Below are experts of layer 2 (counted from 0) of a mixture-of-experts language model. Rows are named router (the router's row for the expert), gate (a neuron's input weights, with its number), up (a neuron's input weights, with its number), down (a neuron's output weights, with its number) and show model dimensions 256-511. Each number is 128 + 24 x the weight over its row's rms, rounded and kept within 0 to 255. Numbers have three digits each.
After each expert's rows: "comes before" lists some tokens at least twice as common just after its tokens as in all text; "mostly gets" lists some tokens that are sent to it at least half of the time. This comes from a sample of Wikipedia text that the model never trained on. Tokens count by the router's weight.

# expert 0
router:129110087096100113114100121137153141136137134114101130157135103114146135112106182129118121149123170117172150156177094153195146103155148143139110126170137140166130087161174082122104090121078111096128164161117114138130104096114104119135140110092095107140137119125150136155105114159156102153138125123144111132092146096174151131163085129066101164183112130143139147119146146130149133130121164146106135115134133177126129092102100143128101111106086112133127140125097124088086128113154163092121122109093097166143109129148135127128127087124144120100121097162154123101150130147137108095108073124116050165123138099169106128129158108152108140134102165144139098160166133124124148132132151126088152119106149146079157135128134096089152148121193152094127105140135132136138088113104136
gate0:090105166145086093167127123126119144077121124136127120113117107148146133056136169180119120113128124176168159138098099130112110098134119094135137130107099096188086109119127134138099136163172128144116103147098142145075125149114143122113108109122117152152110132129099137132110165156095167085128104126143144095094144100149099114117086127103169137135186126130132149137139124118145149150099112138118173070109142120105117106117129123140082152144059160136121135129128160182133138127121116109134118115138155120147139136094155124140165073110119137132127079134085134120126169101112106125125133139154118187105109129140165144145113121151111146129120174156129137123140120131118147137142138127104129110118137097133051110103108150104108128128107151157116152156100170118137147134108144
up0:159116135112134097113121104139111141131118140147098127142187131160089130135157109160111157141103099124138115159144130102116127119144173094117091137137125098123104131137162116127146123106170142149155136136099152118124075141159113120175093152196164133126135100132156167129150148099120115121140151138114171152106120183139108102099114147123124143111108094119137188125157135136086095110121057099115121131133142166114153090134130120136072146098150134162153134137154140118165107096137163167066129111106129122123131151110123117096126114110159152154143185113096140135131076121145142068111120075150138101139113108138137145182099143084172093113101136138067127110137105135131139138112143088125144124134160105116129175150119117099124147147145170143153130077153136136137126122116119
down0:097122138124145116122118178101087122116130102128131138123142177130111144121147090090085118143116137122152111111123151079176051145140124106142095152172152130122113154157115112103131123142142173158133064151155056116124109147061099088164109153166117144114099138137126166125151132184106128138126121128099114122123107140125122153147124094135087149132101080116082129109079134129113088095114110141119104135138138113152112100063111127137115150120136126134192137141134138142068116105105118130105132088150150118118100123103130115124153090135103076149145156142143136122114127102109113129135166109149116114124132110150097100177114127134085150084139134147141130158106148152118106127159121144126132120143130107152112121122130125124154110131170146127119107085105157132106139131111108
comes before: "the ", "a ", "of ", "in ", "to ", "by "
mostly gets: "in ", "In ", "at ", "during ", "into ", "won "

# expert 17
router:142139102136167151106183124144104119093127150146137163107171174110119119154121115115132143145096125115114109102137152101126125141087122128093140112146071099075120154138154146112170124104118091141132119106129149106171097151165116139131120093141139145149121134088148183125154115134129142110133157130134162135128109188116097117104133130159134123080137132147136140128114089109123136157135086126155118103162141125139132114129138110174120144110136138089125123130128143110143106152116164134123082073125102082121122133173135137129115139114140127120092122113086089142069098101153146121142113117180126089117118099158115111085130140170164104163082115106164160152143097151151098139133120182129119096143117112156169147084133058140141132151163102136130172153160124080162133117114124
gate0:128149070118119111096135104090121138103125144154123101119107121120116097216071127135099143113084130122177146107104113135151124122137144096115103155132139124140168139119113140095115136084104099136115108137083147119155174128099126168093125104126140152124086151144113140132180123090173095133134147185148127108144126125107130107104133094117129194086142116097137152120100142114146126122095124140156123145140150113142078140102142148088117169111117160162133152146049126121110123111136094090100120126111128140100135121077173108087126147095146173124164130138108111145111113145144128121139145158138105082143119132120163127147145130103177099112109131152173111132146152142100149131140163131101156101108159086134143154117134177164136127135112136086159163081099117136140135144158129
up0:117147108140121141158159151135094136147148136121119125125159140114116140121116164102141144164179120134164115103098164122187157131115127121159115110113127130071115145131123162120160123130141151107105131142116135151097113130111137141177131188122136095171123158097139172099107125109144126150081125089105131153160116134143099137108114137077128165140083140140106132139189089157137145122164130145098160135096162108132112128146104120154090147124101107126085101089119180090110106098148123122187106074184138135114106101107106103167121135143130102116146107128119125175116135123111158099146142134154160190134141150112181145141145131083145121154128117163133148165110151093078126145152136123075137153132157146111113135112139112124125174143107120123165126118115143161108084122128122
down0:163144167074094156102107131140142114142122123087136155169167098113128128105116077115162184148135129140083113117116099150128156147092104131145122115085137117116153168139139148159137133150153126100106080149083136120135124132138153124139134120112137147123090137114159122122109145126142103174143081116145154130141162112096158163125146146083147113135165118135131140171143112139136113100075149116124112124133123120129115153141163143120130172133131096124123128153121158100106147170146099126100139120126143142115107146127135093118150113103126123098107166128114131138142111142096163167108152120130151172133108174139139164133124114166108133143158131089194134109158110116137159144102138146120137115118122159133130133179115123153117174176114172154111130164155137085131126153094122
comes before: "to ", "the ", "in ", "by ", "a ", "for "
mostly gets: "ing ", "-", "–", "ting ", "On ", "used "

# expert 14
router:112096135144134120146145102117139095119106105135133124059150152136143133138084066133090124120138165079127123129169137111124150131091131118164154122087147116099138139125128155124081104120112145101081187084074151133117162142132106121147153098166130136125151118162091157100116127130127104090138093115102080100151108128110145134123125130128152137160150137170090080125129086128111154133125124123140149106137132148117132140141129115089134137087106124112169133145155129159115108176111147153158129150139145114107132135085100126167118136109127101148109180129100124153101141126116134117140120092131131171104076138139125134114106113130146125116135124113117169104098122129137093106119040103080127125095126168134094103133162198122136142110158110128101092106123103111138114144128151
gate17:114136082160139113129121123128096145095114124100119116110120091134115145122144098109078151137150121096140152139127119129094101123130124145155099118133139113177136116107088108144100093144154101152121109165103157121147148133096143166164128110114107119110110070106109119137170122083087113123130103113149102100118080104106125142143123156136129136110169145133066122156077155161159119127111137108095144140120142114108160121138103070149135122147121134109113142152097136131137127129114109131144121148149145126123090120090120171114135120119130120096164112079106144099137137135122148100136137129154143208118140119139135130062165110134109150083099110096118119132118148114131095107163100124127125150129091110135089168126094145127133107174178129132155108140138143108102091119120109
up17:124115156090147116132092098115138102150162159138120088153124106107107104063097140105116102104126097124111107154145147075126138123165121128149128132138123153123131178131115161115106109118132152124127099106141093211114141117104107111127094124084133069118122082138133146071073190122128144123103133200108129130116118098146124120129109161117162135165163134121113133142105186104134159143098125124157124116111113125116128126113118156143144076108143126155138137120115114163130128087148156124116144119070118114108107123138158088099154139149197155155138155184099080127085158141123139147136121113137113105121150124157120145116123144119154156133139143149120080130123156113109126093141121096133138160099116159129119099090127121098145122153128098117150123139135153132106103129134164
down17:108146153096145102104100172063152092177171082110128101184097131079142101107136120102149168120100118151172166131114116103155160146127111150089137112149122120099126144145115122087136131114117145124152134144119136145119104091124136122123096117130167146107132139111149143088110107076104126134131151098105150122171134119126137121135089103161128110105134071124178165113129147185150158118148122141132144129164139160141107112160098122163128160120113120121128085138152131084120129120098177093142143111082119147129118114174094146132127135135169113093101123147127131119125148161106134083122127163113112161166117076108111162168123178153160121098166116113147137121141097088134134134099155071162077126109104134150155125164094139141092101113169137126130115123160119125148146123108133
comes before: ".", "0", "9", "3", "5", "4"
mostly gets: "201", "202", "200", "199", "198", "196"

# expert 11
router:150144137122095096102119110132117089135167115143129104142090125107147113138151124108156132153100139133112115137140161119124063133167118100178130096125143152159129118087099142120134087098050125087116126091117087132114125123091154100136131133153119103114107112172093093096093132106099149125148131122125149130090167142142153097109096096149141152122147136128114100147113128090160053138089123119149085144086125091121117160091138090154147145125126140077120137120118127144182113153118104117063074131143129178123146098116115108135154173117095124094127111089145107116169123126080101135114153134117122149102104130105122169125092182141119148177137108174154114105125150171134089135090163125156123151116136141114147089145148121114148129119135094132115101123094159113084119122155129
gate0:076134134129168118121139139163147114107115126161097108125113152111175087097144118142124110122152139073140166120134124114166060122159141093099131167103119112140099110186107121096142134118119156168134134117131146123127127108145140164120136125135132158131108136130117124129157152165140127139064124141134132104126117103116138125090098124141140174125124154145100145115146105133118144095091142127134096131156101083122101143108107154146102142151179129099156170121144104134125114139112125123157127124122121137049126108205129113120136120125198111085083086102118116084124136141148110171094103103099109129152139146086117103132113123118130097116116125154136125149138127097153092122084109133122118100136124132123106098101165127110167102138128137115073136151135145152136132100129181
up0:113150153087129142113110096131166147173126146115118121129112105154122079156131103156116084092119139116124139142152083148189121108107176119141098138145145129126171108124116110094098103139127102141130108161136086146197150140161156133134128124137132104096078133172160165109141144104116112136098125170123158167146153151121123119121117175132098133126098146142123113153119099075120128127132153129100094155130165136126147133146103119125117115146094107104129129115156150154163101128112155138167146148109116112095142140110144111132188108130169101145165122070159193144109141160148117166154140132128103115115135101118134154094104128126113136133120095116121085126115125141092162072128141133120110106082105123144138147112138157136154157101072101151100073129127131134141131109167111
down0:113115128149180146101117101120113142124106095152098172124152142104104148097120142161106166124150124070108114112109170129107126123110135125135151088093142084125121137104123135110104128113155133115108132116123118158119097115183137147105107132127082128115163169127155136097119151159143113146116137127108122127123148099121152129152149086132122126132140101128132145142123137142141120097149077126158128112082121110123149126111123145086123165141174132127104170156134139119185115124115141151082101121148127069070094136133156126133118134139118165140091146125167165169104128149198167114128125102120135184146169231129138105105153091123138131144126147170139171111163119153161125124108146079137155119147136106147153104091149144109141136128099152114137145185095098137122133134136149
comes before: "| ", "|", "he ", "(", "they ", "– "
mostly gets: "2 ", "4 ", "1 ", "3 ", "0 ", "7 "

# expert 21
router:157125137128098165109118147106129128164140116079108087166129092145133105151147180171194142101162124155094145137159138158128136158080157141127160175111164101098113164131146129139111136136167122160120129140108127149130157096140085121134158151110113095098102160126113109118122184132086127114136119105114103135093122117133128140144128177137122148114118131102137121098157127130123121118112155184116100121142135117121170118156154159127098127153149144118083137112127155116130139114121122071159176105140150103152138142108122145116104152109084156123136147149131149111163155127140125188097196113130148109161140140119147138150146109133060167126162128088130127127123137080091153143166125130154137184134119122128145146165114166142134149091138114102165106114152135159128105154119159
gate0:134147121138142143112107135138140128090156104152158133113173101170160114143127122138112132057099095141114113110112118140130122136122074130115099148164106180073104150132156143092089133094120121100123119117113149144095118154122096142168133101141125131145130144140106095158100160130150072096141147151130158131132105137128107126154105098151153118104127063154148156121144097109121138130119113146140144109150147135112141153152127070126120120171107160113113122104153114139129167161146134140141113134137172140129148143125164135127158148183109160146120142133114095112157112148192068172123165085143134121159132134119125141143142144095140133095145122136134116115144131083152112116126080123152160129119154135099165114155150119081091166127140130152105146125131146122165123126156160
up0:106182179112145146131154154085079145129173140131119130115129165140174146110133162124146157138171148156108134138112075105108111135109134122100142089097120123168140145129129070132140183149159143147132156135137115113111102134122110125136133161120124111110131127117127099135157083149167115138100112114108139148152098125104136091189149119113099126101125135072092125129156124121073093133167134162123109121059095147133159122129088131140145135139137112098152150079183130133116126158107131109142114155100133142113132146135112141111144114144146124156154095167104092138173151152113159141127127168128186129076138115106158120132136108136146147133127088113134085150146143095188161142131171104152141104101106128153113146136148133120108080132099126133103091144118144137063084136134099
down0:145117096135142131121116111156117086125148147097107109145119117080146130106136100110118161155150128147109138112158185151110120094110182164138168122136116134116101125152097141134116088162139125162118125100127153133129101144149111135110150158169120122124149123140146146143138137133098163107134160137124108115057134137122150138111192177115120161143143126137110129118143131158127142158144080145106109113124119123148143136123133131135112137114097118127101141112067114139102111124101146131107148115097096128129109107165133122128106109110144125094122087098130117103116140102113093095151154155104108159120132102120119118105118145149163105170087122133124127134102129180084133121108128119107101142141099135106138143148151150167157135120100127123122102105087108106158094162085136
comes before: "of ", "and ", "in ", "to ", "for ", "was "
mostly gets: "al ", "ter ", "our ", "ial ", "et ", "dep"

# expert 5
router:150055126133162131104105159160141153130082093127140152107060115144105105154170155134114172132099095114130123102062097133114133129146105159144103111095117102115139125140091127115170123149184125140178113105152092162121171131099121129147109141147146132141103104089157131132087125128120124149132146108115157148149113132105091128122133117116105130100155132099145131103120136125125104128119133077115118138130135114133129121121113120138093137140120109120142123118130194094155168142136150157082140113101105133164069140124123153102113141133114113126124134131136145146165151121097131088121099127083088134141100093168127126141149127084121153096135132114123143094070096150164132105174195105164128168155121087113154098139070181152134106109167137136118113113119143124133116128138124
gate0:164104138115176131140100123164103114107136138097131120111108094129105131183176113154095121143125105097107099073107113156142125171114146148133131110140175120119143151132148123113138119198102160145087127137129124165107140090131114138103118100124159146163117142159172139165090098170128134143084119138155128127109120107130153156135135088131126162131136115169118088131121154149123143115146118139126110122141111152125117167139140153136110151102117118155182120123152157116141093141120116151150170138117128145154114152176159141150115179108153163144133099156169142151094126126114144120122130142152178120091120163095193112164168137125125147112160118144112118122135100109124135116105133127128145139134110144070109122090152106165123114138108122119142146115164122117096158128144119
up0:131119143094099143108131168099133130105176151109125152136147103133160123172107105116129123109149109140143132128132105132104111134165110116127129144160120095139096089116161129125110135147161141129131147097110124115118138107154151096120127133142197085110114142115064112149110160163126159116105167111102173142137114160097100163098166149092127142108155136132121132156131130156105117124155114139157096154130174154180113149139144112121091135136103129139116126103149169130116106088107123076118088112113123117116178115116125138143182116135120154094114126160143092112138117136138177141133149108118149146138129131081121134104145122168125096138122095127103133113100120114133118090106108127136155137114124120150168148123130132126134137105141180133117128115080126143095061127098087
down0:110144148159090151077079103147122164106092181105118085152126171133143144159115174143116101115161144128110129142106094134145125141167087122159108121145125140178123106109110115162156083092153162118137142092105120097153132153153108155116146112122120129131124120146131182167139160105123141138136142130110143159136165104128132146115158110103160128121148161161122153088107141123117147147129125084156107137110109112176136095128148132113118106079106110131126129155132115146163118135142133145155113145121097125153128092161126122145126122159097149112136118132122126156110137121110124112123143106129111112147128160136104125119073136117085191080126117151143101160169092125119158125153122098123093108155100141138120127145132132094136165104135135097153166105102147122092129162166114
comes before: "–", ".", ", ", "; ", ") ", ")"
mostly gets: "h", "n", "k", "/", "/ ", "$"